python train.py --n_layer=13 --d_model=256 --n_experts=48 --experts_per_token=2 --d_expert=160 --d_shared_expert=320 --activation="swiglu" --moe_layers=[0, 2, 4, 6, 8, 10, 12] --router_score="softmax" --normalize_top_k=false --routed_scale=4.9 --balance_loss=0.00436 --balance_bias=false --init_std_router=0.0367 --lr_router=0.000813 --n_head=4 --n_kv_head=4 --head_dim=64 --vocab_size=3515 --norm="rmsnorm" --norm_place="pre" --norm_eps=1e-05 --positions="rope" --rope_base=10000.0 --rope_fraction=1.0 --qk_norm=true --attn_scale=0.125 --tie_embeddings=false --parallel_block=false --init="normal" --init_std_qkv=0.0312 --init_std_o=0.0 --init_std_up=0.0312 --init_std_down=0.0 --optimizer="muon_variant" --lr=0.0101 --lr_mult_o=3.0 --beta1=0.95 --lr_head=0.00825 --grad_clip=1.0 --warmup_steps=50 --schedule="wsd" --decay_fraction=0.93 --decay_shape="linear" --final_lr_fraction=0.1 --batch_tokens=65536 --seq_len=1024 --doc_mask=true --z_loss=0.0001 --train_tokens=511500000 --steps=7805 --dataset="wikipedia_en"
Below are experts of layer 6 (counted from 0) of a mixture-of-experts language model. Rows are named router (the router's row for the expert), gate (a neuron's input weights, with its number), up (a neuron's input weights, with its number), down (a neuron's output weights, with its number) and show model dimensions 0-255. Each number is 128 + 32 x the weight over its row's rms, rounded and kept within 0 to 255. Numbers have three digits each.
Before each expert's rows: a language model's description of what the expert responds to; "raises" lists some tokens whose logits its average output raises strongly, later layers aside. This comes from a sample of Wikipedia text that the model never trained on.

# expert 47
Description: List-item hyphens in infobox lines like Country: or Region:, table pipes, and a or the after is in definitions.
raises: " C", " T", " P"
router:115112136127165078079116114116091134180162151181151146111117180092124062163148150163125139136110139079084125119178105172175151108121181097111094131109134099155118076114062108094168190148122136081089144210155126131085127118113163127095162118120160105123140138110163108156164093167068127155143142114152117131111154119062131100121193109142090069111153151211119141113097114121100183129113159185158132156136123150140135194074178126092158130108152137177124139133125096130163131098079147144153198115096077139067164157133059203128106189161099113158151199120151177193204182139152135112157174090113151107135163127119075114165094130099130121126147162123153142160098141128092102140171129170139140087135121154189115141150110124079156145102134191177122162154096138089180121084106098
gate1:121169140179191148111152135130107164132080089098157153097144154075142137151121110112148118142153124082142178081112099174116107098117128079183093159119123113136091123118151161173167122127140195186143069109085112124090146117142164149144110135145189171129135050126165096126136152161119065152112113147136106172105135124134124143131080143073142129183192092146167196114147078113149069146072175151071084119162092126086144183055097190157136121135114113094113126122185115091142141112180099132100139177118062077121164122090155132104095099134120146176124144131100104107150156169111103078068154134139120133137134118126136140158110129152120148088138110050051164080123181094198112096133169065147101156098088159135113081157065097142086095128092116107132180094133098130195132112096137
up1:111167092170169128091077142141129163117100095116114128087220146111132091163134107109119149116122114078128167052176080214119078102072111101104117124154117101114082128148118138164159118110141193176135082124077097122174099076137128112138173139121162175127115080101130075096124163138116099126068122122124089141078099100112161152169099121101081117137166104165180177157140055155111118128134144185076153101166137133083170141058103161158154127094091091063136098125172115110130133118159085125091103135147110129083127098110148135072100083098127129154155127136124073098117151193118138112091103162169127158182120146161161181174120159126057154118158118048090098081138144137177127101125110103121120160138099141111108115135059124131080077140064133134134173103148098114205110162149153
down1:131100072162065175121155149110098102158127109129105123110046086159134162109138146071138129127110165122119086126214158129102165151109121153044105130159095125110087053169139083180137089122161115138121145137112091103100064122056080086162128106123091123086079135156103145182134142087077113190182100115210143147118136156138168110091123123122122089145145143178122152098129156152181130144106160145110174140155088094176129112124044059085090127122156075115091115107090157116141105144099104125108147135151116097100142150112172101105145108130061073075112155126091140102124081185169152178042140111156132133119148149152100136117132111150168160169149159143107112168165141189060132109079102136102119112109153120116098131129147080148119090136127148172181131112113148113092216123130107

# expert 29
Description: Word-internal pieces directly after an opening letter or two, mostly in names and Latin-derived words, such as iv in privacy, ond in Arrondissement.
raises: "ina", "ition", "y"
router:201149135112090127131120122133104093168163088123124117139080108117056185146133097136056141139133100048108105104177135108159127091122149143093153154122135059101121094165137160076181147108190111146104114135174153104135113108168129142156115074083142175149107117131163159152129143091106087087129076084094177152114071114166158115100163110120157190138139123097187048082151190135097108156087095123090115083140143123113151161144103073118100161090159169102107120087075156121086143141117141146129142130132110105152156103123116099061092146060126094059071107163172095160146135133135076140177103142124130198128080122145142063134168173090112141140102144175161161074158053048181138163142154107160131174137087156093115147118107152124131120084107127129129129148074088149145171138116133
gate1:182159070116113114110083136110107164177151092139131112122109164122080109090168181099122148111153156181104120178082106087058106129111117176177156093103129137175153132188159102061075136108142178143111158161188087125177130103126214144178158098062083104118071128137143104133096143066138127103118159068091149152147149128136151092139117126131165126086107130166179130096083102117154129123141115173111135151068118123130166162088153116130161143142144129037193113103088170187114174081172195154156156117087149087106137087102106121139195111095141164170143113124147143111110142141073119150092133133141120150099121145130111098114083161124143195134121174084099103186174112137098174131115172123155144130177146122143084131108076164056139114144178127137121139106183144145197102151119151
up1:160151146163123082093077143112132133134127062101109127149151151136105147125228140179076201160132125094163145162142167109125107130074148184144123091112161116143175104166149177130129164104132140135143158106070091085140181164126147094152140142144095161119107139169124065130100120092168086073177145191144143139135121184132096134126118088085197162114083116125176125140126129101102095132122101184078162156079166135174141099051139056183172089145097128082148146143089122165135118087131117130153162130139155158149098126152130202110093132104146107190063107114105140124152123139106123178155089123153123168091169152122127172139133155120116196100102144132138092178213127170150172114141116145129184091170144092132116141029055122123177072147154147117117149144146133095143119153147136
down1:120135135139103125125160156165114108152181169109094108108130114120096086084079110187110109174140128122133127145091190140104136177124142140095160202127078172163107170209200167113057118144132088079094090148109057174078120156141060145110102127120164104168137121091078111177142089138139162094105138152137128095093148123137147147152148147084086167158131140098133173110127122109168107125188153106099142074107100125164087153153179164126114149147068113103141134110131134139150076198153164138171144089081117082133144120197109091102117113096096132134136149154135102100096127086162089207116040063172116117135104105148100107124147065090142103154101122068137151141169115127103115087121138115115128159078129072088100149091139039165106160087117093151134134146160182115078109096165125

# expert 20
Description: Final pieces of place names such as Minnesota, Cambridge, Newfoundland and States, York, California after United or New; also Occupation.
raises: ".", ",", "'", ";", " (", "–"
router:152108069124164103189114150157062179097132086163142113112101130109131131117085098166164096165100133077162132101127156131156098133146176159112134130155122178130114098143092178150115161123196142089084155092075138156119158145105137110141136057106085053084167156114156136084133140091118107134146149145125093114084106117098095086164148049091183120130141095113109123073130074140123147125147184115199136084105106121102130093166076128099117144161164118101115154045118078188138186160183126149147088080160197144176137122102108123135125072104176160112125065129124210153176141129105123099157093154161125152165162113121078154109085148074139150099162079157084133109170147073094165187134082099121098121112154177107091126164101122140102069107143162108095118109128113153182133155118139
gate1:190100079116143113093211136161193127170120107072144090135136110096092133145171077081057144108115087105085092112166168127128148103106054141136165183140094129111139126088202164102121139102083124169124088131116089179154116128095100110171159111104134165104146144118118124111078148084146138130135077135199093114119188108096123096127080084133189096162158144165127102117154071141128109123159172004168127113084167105132143100155137045141138113146126142076164129186061143101116183170081091118126122150149125099083132132082112103098153138148188071129144133152147162125090129059106168151107106147140142158130168100099130109126129148123110107082098085161160132117094084165120144127093210154136134143108146152104127114152163112125133185151131142158145137093133197134135100128167126
up1:134143101120082145126127126115148168158114134177142137114139142097092130150168155177062178098105151108121130125135169109153187111137125152120097140115095085171083079153165158117088133077118119164137153133073155144124104142128064068130119133147110137064152142138137113137116121106122115139171166119162125119089193144095172135172145157101153173078120095133120082135120082102140199119108163088152082133106175096119151137122124119120051134180159145109170132177065152078085103122126154076092156155079119103134152118085114072107173134206155082164171186152113177099155114115102165118129087155210138199150197129156130179140145108158147182142141059108086119134101108135162154129159192051121147110084146095093135102122174153102135065141127127143140157166068163144102102208099144
down1:094075103136151087171140093168109102124061096108137096082129169080101162130166130089180166103119187094137068080129077098149119172110102102108041095161103086070116168130142162097096129135140141158123126071140093104135128099118151078164143106155131124144077081140109129095123170149120071172078161102156154086177095111129097116093148121112118180086109132138111117138096120127182093074126152079117129115146148133156160099132125131106096134106115136110130140136127095108096152141100158171170123116137167105140117103118105119142218164137174122123124118125178152129101152127093151142148078108110083068074144159046136159123129102059105152103113145141164186174143148108122082164151138144184163129155162193090113082098197136143107115076137193162088103150164118213048153132157177

# expert 22
Description: Past-tense and participle verbs or their endings after was, he or critics, such as ed, held, released, feeds, forced.
raises: " in", " to", " as", " on"
router:092136115081198163128112084117197190104176159107070147156186123152168147121158139116135140091119097128102141173152100211108138100150133200183095092171075142088130082127078179160178086149056145160118087170186077149136114132122097090103077111123139124112175149046064087125118124104131142141106135089081133104147129180106129095077108187101124152163067153096124148154200110186151147165145063134124105123111101087088094121143096146140138094072077133142097099168122138119129095090124142146110127110162140115131086129091092138133120171136092128082140127157101175082133174070141153131105129141084104088108147133157114085113129125136115139128176117172115127142156172113061140163082147184112169126148094123119185165068144101183135096147097111156110110133160130105147139098167158
gate1:147140139103199052068074132138113195110073144163079094164116112115179113179145151151112112138131094096167121120142137110114164099121083149130099070150055121120110149185137128126142087119135160097098173141130158134040056080108115114159137133130133140117124132092104099098086180079123096152128107129128149134170102179117121132150177145108077134147150112165095159152176147164156131146150124117086134105092119117112179090138086115091115182095168090179087113070119107092093173105104117114089121102137091111164127157191146078184137205117176202107134106107119198129114081173094112152144142186156212124104169083134116117121048134071111120122113077083134134135133166097117112138156147197144120121127156099099116129152149122106137193089131121154116164150082172142154091127129089
up1:075177130109124147174145086107126133181185125064109101122149117122141146123177174137129076087161132140161131088097147110142115066110134073125106123127120107136102180141184144105142115125058104117179123134149166143118117095128105143162152117093186152131120077153160159168099130102137118122095153155144129142098184120140166140182073144171134162024149133118124210128103141157120094101152111133148055090098129184143078128156107110106122062164136136082052111181091161125130108102157128138086135119133088169141139043112125148111127081126116147146133149123084157147086121124082193147106127086123051159157169155166167121147132146158158142170097130148144129184079120165133089084073123148145141112083096167151132095146112141104168152152182144106139133044154077129187222111121142
down1:129149150127181146141190116110091087181151121122142129093147189138143186118129090108085185173146072115087118123082065120126157146159074064124106153114142120116097120126107145109098120089134123147151137119111114134169091121106140074109143129114121162137103125146167075108130151144132117050143172124146099134133132190203178090112113070127126107183104143093141108145151086124142092121179137182087119049120120107161125182124168106163115128132046110110096135148064128184141067067046154165099163126062132142094119161175157131146140149101085120075140156187117101172171179164144081147141113126137104093116164135175109055096131139096115138087148089155179095185145046131096124192141142087104135159115144107116134060168132086116104139128111107121099085158149133106151131096098094

# expert 46
Description: Word-starting consonants, especially b after a compound's first half (Thunderbolt, Snowbound, Shipbuilding), plus wh, sl, kn starts.
raises: "im", "at", "ot"
router:108114110138108153162158135102081126098115101138081120172204096147094116162086105105136117190052164165218096144164148090123088105123137101113139098144137158136090140118156129143127090107170134095082119135173116103148143094128110176150163131117150144138095082161141106177092159148107115105115154128095177199122164133098162107090052166142106124108172144120119125155156078165136124157127132213128110118176101196117141101157143111151098107113107134158133136132114141111131126115131155122138085169105118080106142100139165129103182103167142145117106179094076089089143136151125125126199128110156156164161164092133171136131105096135162171199122115124183128108094091139182132098090087137078104154161069124165185072171125037079104223111169143170131128107146136137206085110203116
gate1:132133112115177126107214170097111171079115073136155124158124127159142077143169137146138114131178163144183179179135129166180193145145160194094108118092112121078162099137097155119131154106157129112115154092173083164160124150113103145112106114123134148136112132158050072125159164116021099163092055107142106116082079113098133105119116075134153168084127103162202135118131124139119092076090134135051116159145160114132126122114186117114153152089123188119115067081147151136155107104141136070090074125134156127158121139137129125100111076136147163140118189096145138052115194118107103146140115164169123123115170160105137103173105115094068101100083185105136100144169151175160076199140132110154189163191138182111118125110142110115181064141144133116123102150105113128142122134130088
up1:108084147129175118136162159185108111108095103089111124166129126178171131149161126153177101121128112138131134119122133137120069139115122177086124115190080100111089101138176080169116144103156166098136172143151173186152111178149200150120149082086113119095119109135169118114102193175082144129102130142104042120097106130155149097179146164095136179095128069085103080096086075088150129126119181195168098181177096161136168120155160157108134087089097151124144092132125163106194152136140100078085128138097130121148092127114116148102127164104091161116116196174165123103129117116143106170119113143195096146165191111171117181110136173169115101149163153141113191138147101149149122204142127114098194132122153125094092145122225140093146116088193148151151146172189099154090127106140124
down1:112063111123152142126115068151173119149085128100124142133071120144112174114135139206100096150083092177117127120130098106143171126127124087148126075111097064123089163100122091144134136113160156127114170122096148121114111135112108135135141170071087091071165185174113144090158153081102138110090118113107095069087080179169107154133079121115121166089176143063118120099087126079173092141126101151151130194124051063142144173124050150136140146163168136111095095160139163140124167160196163154083114156122099157166163148151153152129134154138105129162130097138168100086129171197062108126129153096215144192132147097170141125111118119114108137099149167098043162178107135133085129109129058083147127101092079046077149146119112117111124126125129126143149123135155132075122130118087176

# expert 8
Description: Middle or stem pieces of verbs and nouns that take suffixes like -ed, -ing, -ion, as in Competition, Reception, inflicting, follow, allow.
raises: "ing", "ed", "es", "it", "il", "ou"
router:123105177184065132129080075091174132179118146117155131142136127140159150146200097138102094106126050134105093092102100153117138122138152166168125116112121109139103103173141177187140101083139132200122145175111087135054065165112075157189109129131148179121118139121071110149166164083126188101086117091129118099151104122125110091139086062131157151156108114120107100111141160150119163133025115074110109070103130107092117119164128136129186094108156148107162086143084143135117081094098147110169161106097164168118136148092125122114140153163108123111127090130113113082128160031100145173098081135117075127159095071144120060095127144142129129138166093114174098063123170147086136139146150077108140123097143179138144081068112167075137098146148062125122099118149162109052141130134158
gate1:150075107090178120099060129165125155121096151091112138177116118150197127089146149121100095120165145156052138141109077133113104129165094141139113162189096149140126186121125053147146112160123099162116182149148082083083159102130114099087146098158153118147131125162140117116140173145140131152072165203057155136086171159115155115135132150160067089084087142089133143160132141073155191151129133080099125167152117119106087141071076154089172202119110149115162105153085189136129122162126103113134170096070120168128092135126135166128104174147100103126160148142180128097139109091151144135098134146137191121107151153170075083109131163121081167167115113078074055182115124105097074130180141145124079083101198087097136102089167154079166156117091134091091108127152132142121080119105154
up1:147113208156063148104126168162167099178082125136108108118100070174159130149151114078155089070082172117138098133091127135133122076095131119192130144173128128157124104058054114113177161123153158120137140151152151165118125148140126144171139149135153131160116076151079157150132101100220152148083094094139126074174126148096133112115142139138197105098115181070066125137135121103164096085106161126080064113090157154099191136173140095130093122093163083185167118140143110113129205138126155134083122154176136067132136168150122137132157101123183105109117120089112106133124152134108074152092137114128162190138130078117128116130134166157171173123166178170121103124095121113152160061105122099158167134116169123153140179069202154108164076104127104130144127097123143202071170129167128
down1:163138090072106115075105131129099129154038089198133095155123097071105140114117135145133119075129136129127128133102071153146093139094140175110136138094120049125144124139145161151138119204107154067094151088116168152102124080067181137117111091128140110133167152150161102101063155149122125177122144120123167168138129109140166109099141179069128127073142111168119066101192207145125103167160112104173123117108139126136083144125151153117160098143118137139189145146122117121143143122170158126108150145192101062172106170112116094164186115077157155102156159134137163153144134152087153136133104175141141111084138073091182157125156093112131097103180124144055184151146132178094165112144069177153134147148120101150150180097174120191156114211090083185146119144100088162141152171150083

# expert 32
Description: Inner pieces of non-English names, mostly h, l, k, j, as in Rajvansh, Sportsklubben, Kohlmann, Slatkin, Kamakhya.
raises: "ard", "ister", "ist"
router:086135110114068063157127158131135192130144145086163143132191123101208085118150131150149089130135129118121131114178148098157112120198090168080124097095156120135118098129126133159089140161135063144095102090094171074139160107099092120133121109157116123135102081102158175146096217145120140084141129111092115177149140161085121132164103133170153117098116106133106111064140049149123078116185149162107151128140140139103133109165112129109163144137177073118143115063121152133142156180063111195166105136115160101144175101124115166095121106093109137111130122092182097144176111139039127160125132123118134162097157140106201200129138112111194138133114095088121085197144128192153112071161116083096147092138084138079117122188135077155123179137139189113103078133086121103177116127101075
gate0:136087089075127147176123109121102123073131153068132151073107075081115128140156098151080101203140167144121153143123105158116083106187136125094157147170073160141123115081127192141103107092140156160094123093075097110139140127147124139177146053140110109137074122098140116201128106137145085134116127113220117122178166152137075133136097160109113126133063122113131113082070151071135103120119123127121108161119098094168121183126192127126137184173134128203137146111091166111158172118164164157074105146115137123176163134091156147125149092161069185133139111118116116124160099151197120143131126063132191131119076072192148097112103072107179177128107123137182160122149104118134122123173093109155121082131116088136148107207161178139157193124154056166104139127103104106163139121115095
up0:154136156082192118160120102086127119172126122144155108139173127161069115190096185179155129116149117144079131110155106118149148151118081101119087132112151148149098081112168093129112164150062113145176091111185137113173141137105080109168071125121087165094196143124124126097114157094131118104140150129132177166108132136120100124097183100152153108150141140135122109082130156186142139140114172139171149141121125117076184104150077098120153116073112079137130119169107041141117129134092140136167215114161154117093081126159159129133177125146175124191171136123073151161083177105066150090105090224153110146172111214127145210157134153122084117146126179159124087158107105110111191108092134157100106141132149112156146108109130111076116120105145044168136105076190125174154126108101102
down0:100121145155056162113136129102136187142066070172126119105213139164136194079164132098148086146168100134152153080161120108165139115095087145095161141115160090063160145144152157133182130100088067100156119153182191095153140175132123099126132121114082148105091138179130175164077057126074124164122122093144141041125117158146164117153114155138119194097112161157099164157173103132083089157137110095144165169146085176112113103083155148122129154155116167105098153129183126166123136198169135120132119095113093102151173106166132128102118144163129133156127187173146168127173155129177151086121132179106163098119162150095078132214106134148134177150097126110163109221163121140091145117113077111119158133120126079103118124116087151121147121136072061116080151138124167156141164140104126

# expert 35
Description: Opening pieces of words and names after of, the, mixed, such as martial, Places, R&B, Cities, Theodore.
raises: "ad", "ain", "ir", "at"
router:139153121141071140182102133079132119132109138118071151151126115116065170122105108098130111138144160147178136138148130112156125140151134100119111124098136090086103165091176167105112095145132153126129154131110122159134147109096220158072094105181079143087085123105193109131063151181080073147105153125137088143138117100127118159090100120124166093137134123134058168147085087121126142114103089136148122167123114105129154127106180125097110141164195137161149089155057121124182088142127105090101096160107119154180234086153099199142132156143108123072140134167115124124123115139193119142131214073151155087147093127125105135201110119086141171170102182124131156135157124081127160091094122116182126081165151067129137093208099102112207186104098117114165172132144116113107075142087171
gate1:168174148104145167069150144193142109111110120142111081110189098145128102155184132156109126181134112139159105125126153129158107127130055151146115149125091088142120144109123157116156136108139127142120071113112172141123119097129120104130144107161197156094120172102130141119119069114219096122164100079112115130127121073160126134142129168141160151131101187166122145133131115119138065141088131074148175130159125125147150096186087110163084103147126132156192110112119111087157111108127024108155141139202105206147153110129105139155188081116101203196074131111163135103114153111062153157063150130103123167162113159109058120139200131097123186111125133149130101134109093154081161139163067138116092031147060117110151107098088096099168133117124170112142139164154081145102103081181129
up1:111116147125074054091129079090155152121091139109161138079120137078103099145070127155173135139148140109120085166130117142076132120116131163148098114168141195127101166120119083159096118139117127153134110121095132128141139107123158154122093114113080116142159155174165191133163117152048145168106146173115217127115147127110207098100121139155170136151101090098105123123178135086166185112129144166123150128109140120109129152125128173107147108131185137037149133144183158192116133130102179202155131093116178097133067136151147068116121188098126094080147145110064105153155062141168173069196102126145116089113158143165138132133099153114129088168116148127144121167180164177181136154122170121150153170144165194129061086128116117125163144095167103155092154100165134119148105179062067
down1:157085175058115126132103191084124082117123129153121103136054101156096106117163115158146118185127078068144147128127152134120119173123114103148083162158099173080089168126163122141143161104100126119071142125131105119141131098180114131175187169079106133141119138147108141146109043094065137175150099087090138129083080135122107134182089140112134096116171134157140086134132141119106136098137132112089155109091095084104142141106068094063133140110151182136139120105194117103044155116134162175134117124137182139124194157118133078122124069137162110222144151133132137159129130126143106162200109085156132150120148166133100154158122087141149093104145119128147069133126184192111145069130181085165150139152115056086097102087153086091120139122163152093126122093123192095163079104093207

# expert 26
Description: Digits inside years in election headings, discographies and birth dates (1961, 1999), plus Preceded, Succeeded and born in infoboxes.
raises: "6", "9", "5", "4", "8", "7"
router:201146122144114139171135136081080104089119182132107132174104133111196132136075127102140163163107151099130112126186137092122168133088145165083112135122162137130108132104166103093136125125079169096084117110129168132159131124176156188169137112116160118099141164126109148098111110068140089119135102122125113081086181135097176136116147079192125065103122170165111104176178161141113169110151147086155140126074139159134133187071221128107117216090099139132176093129082129110196073131117082126141191127165147155174161120183138175089134155105136105195092121097133122103113135210116187134125127089154152136080114103045135116186152145128151202127120153100147163152107111111136121199105098103150133126108091144093142130107121154111140103128096131107099080084151090160141165177124067
gate0:120118127112142094128134133137137128120067148136123161158127112154114104129146087139148200124089110122141065171115187158152164138080100121151168164096167083130124134137096160131130154103120165139094072120145088181139176126112108109143083130092131130128129099136121126141191092152129107101119149118149153081132125137117121101152114119077162160194143174129121138110232166108195131117107157123110133191038132117081103123161145091121144081122120197134166082056151117186139116152129072213138121075138123141114127091083181128135101103087097146046170175094080143120164130145111117095155192151114087152087148076088105089105145142141071211103118080093107107090122171184144097100140103128103082050135157096135098087164123145107147169109140093107184143160138134179083132095121129
up0:145096188147151125098180165089153095148127158120147180150110173135137117118160082171092129146107094090171111074165173144090130117086148117156143143106095103136165125122125163176147141095092124170159125119106125173143135114069142132150113123127088124169136113124134178129173134190127098054127144123162177142080142175107139096102123172124162117183039151086093162102153118113153137122153100139163166167092177078128120184135182104138145143195159164049157105096175137215134120096069123102145153123103131109085086092079142101177099092122134157140155111095079170149177111120087153098158164126144126161207149166056063120169183138111153188113127118112081124104126128149175130099198075101120182138137156142100084168137113131139158119108163160085180147138133087122090130093137115
down0:112098146148166141119152121148119125132072115199099127178141082124178106120078166107108125127094152111170185125116206136134127109085183073116098127079157118100086086107059075172111174104157107158171174104116116136088146081137088117195171173122112130118049166134143134148175107068164118079134135103149162111142181118099108177177092125132117154073121143101166118137159115140201133099141120109168100130114080124116189180139132082114130137135139173130077144121109194099222143161069104128100139146115137129125170109148148136072168104133137146113163156115176092040139173111098129141162128114113171163109125135126123155084086151135095189136132099115123183171121142144066135101142116098091074170138170087157082071126154134089153118173111146116117165102143147139165106187098126

# expert 5
Description: Short vowel-consonant pieces inside words and proper names, such as in in Cundinamarca, or in Ecuador, al in Buffalo.
raises: "'", "ations", "ist"
router:114144169164183097098163130138161158144150099117134117140105120142077127109159158152134125138171074103128113092082203092130079139104104116100158116107130129139141123150103137182078169156187167153137111182145073165173122116134127120143147136075106174128061159140136219127160141052178180100090148130111162074094071148159085082166157155105086143141148128170173152117052103151115086153129146117159162112079107156107080088162096077140140095149129136153137114114100106102130084153149128077119151197126142050165120165097145114095106104124088110141074107086174083150159108076129089080173086181116143106155103146112159141085118124096155051122177152119137136120110114064165152160162132147082125137188109143142036109096124133137173132096151187097130145148092134131131154167104118
gate0:158135081163158160060153072118144179150104093151148138140153072138156180156123110075099169087170184130142145149092110140077137122142162081068138107136097112160108114159088094101132133098088147151113108154210111165078108157097131120182190163135113153131142156008132140164104153167095130112114119118160143157111067164112141098128143166134151088175095142110130128121075131147143083115123111086164093101115062141154078110149110101155097088147110095123104143091123107094192144169124142156128059095184129151108147106124179162125167163110152125155175067173096133151109170105116163130138041087127163143085131125119112118133130130104096106132163118169119093149130142159122170086139074166095111113144109165143157184185167108139169125099151069077144175133064135096127043126140148
up0:086138138149200142070163132138213130157150149106129043162141119134106054109105167153207094135158143095093138118123095143092150114093134130183110129160128121121144124084126106178073102160107173173181082129106126099139110169134136118129092140160110118150113084085139104138105126087163164183163141068027156098174161108094182156127082074113120111097173151109126130181109153137099132069123155210150161132135062111105128120130115102135072103149117116116108134082136091093132064114118135122153135094055234198118090106134121150144132142122113153149121126173141171178122147087094128155100120149128147156107123110167153200139120146087136122139141120130115092142106119170101154149136126144075141166180133174123097127133084147104177138150176142139140067160158155126121092199121091
down0:166125104133096152120133128131058126110075124173060125136093086158108137156127133158119086126135080129133139166129110116116123170152100152087104156126230131132122087201102141141066209109157132079146123132129140160102132142083153234156175179178136109115100111123162067136144148143109141095108145067161099092176123055105084134158159122151143162136215129140135054139122144141081097099112193106105110153136196092140157116112106135103118109166158102136109057129179152105124106141064143111160083141149171087174147163077117105143116190159059115145094084066159196152127112136108148090163171102102110150174143097091147105152121084136131172125135114123120132148111155177095123109173117141099130126130134153109101116161123091106177090157155124077130161091078139135101147087126099

# expert 41
Description: Final noun pieces and plural endings, especially in headings and statistics, such as census, season, %, leagues, ations.
raises: " in", ":", " and", " (", "/"
router:196130117079134126142141142179098150119159082148122116103166146090077081119097157171141141137113146175140173109121140158101103109116110158152089072136153136158095127101146169130178194129119115138088180162109083154081066184180170131089122106114120135177177144144148159123118095103109169149119178184176088070100167143123137145142164084138131124120109090098186132186118187104167123109166133125201124114159156126214142135109075142103097178125106158140133146170178147099112142114140103120101157124127141103158095143185207114114128179204164091161117158142125150153129160090099188173057123106151121095128123113159089135144102161133172155090160123111075179052086126119132126142140118128123126096113128060103136095074142146141117097116097194129097193178085088163118157134152077
gate0:101124101137147101122149158117175141079163143072143140106124116106137075130128108154176109159151115132140124131102158144147103186119172076116124109133069124142120089090144058153127103137097152146133134045115070159119114154106176134164130111139127140118109093131137073141126131138177149097056118104143100108144124152131164113073109153146121096095148127099131104186119117097101111092125019111123124063095095168103026099085177153115076176140153118111095057099123112115147149096167129122129136122165064091150161103113110091164083106108186128120125136118128128117150146106075143078176135124136130089089072120154123119097121176113125116108175091138110162159087113060068130141086108182162012113154117176112216137127048103152103133145072138122115156126096100123129091076140088
up0:169142194219149133127118091181144211137155092127197163117123154137181123121110094159098106107123154096126123098139141105148161131104102112100086131122161166139131150102098056105165069149096090157125111152110116117149141096132217144118164109119102097158127152160144161144118142176128138182172114170142137121092167108121175144158138049084086137095138131139125122089121179149140149126157189160132129100129194087141102108113102140120131127101155047132177119104130195123106142100144149094133157109116156164111156112152133191128142141160146091082124150126106098095124108138124195153117111093157124148170118127121085093142138081121106187077115132000094094129125146153122078173173129121111160117073134077184058152125112108144189176085143128172155097159161126172124178181133143
down0:170150098183140158150146097117109106084131171152134206128102133147166168150133152097125129120097136134151158190075115159089098103153164106125128073141077097103131169143189178127074130141124091096126162132105068128072174123155155154129115081135163100130101153158218168175124111137155107136116120149085154103034118114158168128123103158099104137173126083113112123105082159132141123075155146098173096138157086095119133131136154156204124140140188122114104101157117149100131126141141116121119100139093096181084105156112154138127126118145097119124069166121145053067126114128134136156164196201203131135116108115072107145117047096171047091155128164054137108143110154132117078045100111066152144146132149116121122126081149122121136102139106137150152066106134111086059177115158116

# expert 10
Description: Single digits inside multi-digit numbers in statistics, tables, percentages and scores, such as 6 in 64,000 and 5 in 95.37%.
raises: "0", ".", "8", "5", "9", "7"
router:121136136161174165108136126112091115070092159055115136158162135102116125153116121144115127113127080144133109151120140123161177176120120190140113165137134028171083143174128082106126085116087108115141138092135124117211116148183118097149139120162117124137158121117166099153114106136090105069157081166089126078136127146161080111133125114154089106149157146133130043110140187097180173090142134123181089128127154138169149194096147141106068106129144065160161122119117106152107125132185131176149142115138145092107132140081210149178072116081125125181082150071126165090108131162121144069081100061112166125111145141142160169157108163165162155149069145080165110139115165124197103159061113123151128172165072102121105105159154064152143120121097138109109136097136200166183095104175116
gate0:165087103107154183143147135135077132167140084109142161088111140057151074143077162207150162134144096091106116083072111065105138155135167167180121084154139165083120109139130122173136117160138114114071090137126118142172132053137113104127145147083116152159093128117118138132181151171121152096183101144111126086082150191110064117172129109170110135178090118112119138064119118113114133128128083119147133066144123127178134142198113145142109128178068162176074120143157110136110111074110174148133141141131141138089086125078154123097056197111114147160157148185150122129149159103134169109170152137131136054128130154104111101121193099135124196124129167222157083128120163171164098168223152157170135127157126139179138101078099127171125104141131143118131146154135132061165127119155129
up0:090142151129113169172131115094111131093078178078133137118123138164114187122122154143103105159110125103131126154111087135145158169129099113157116080119153139133184139082170108089099090148143117151136125191136177184115163085135138099151178162155138133145089117140066126054160178110134096143071119157139142144143138081154086111164142073139175174156127125122128187144071143091101115115132091106124154149126084150179100120068140065148191081224124136178153134154146149136155095109147106120098077164173142204113141155182107145133119115177180104098124147146136157078107154172146089087095130155112120152110129103132166169145162091142127141165123121041135124046160134136128091184160162118142160112100119096130041108138102097065076128173089116146137138142141087174040120149108082
down0:190092097145091048160108108170196096075099097066158193079135116137153123113092135115110124096106220155124124057128125178100124148126187137147125123141107084110074143103087144126193110115174139145164139106168147111181156191122149170110170071197113107104126108157086168102123134122144103203118123124142105185103132154112131140150129132130173150132099154094203143086122116098105142167136111118147118122142169128137146150167118089114113073155139147124102176120179108114129125181179124165141119125201107102060132108143104131231128154072123101118168155114186198160129135085128149080143123138109110083150149117170124117076145123220131085141134104158123135153143125100124100065165102120075100173137162118129131142137136166124124100134084122139120163206133139102150160107150109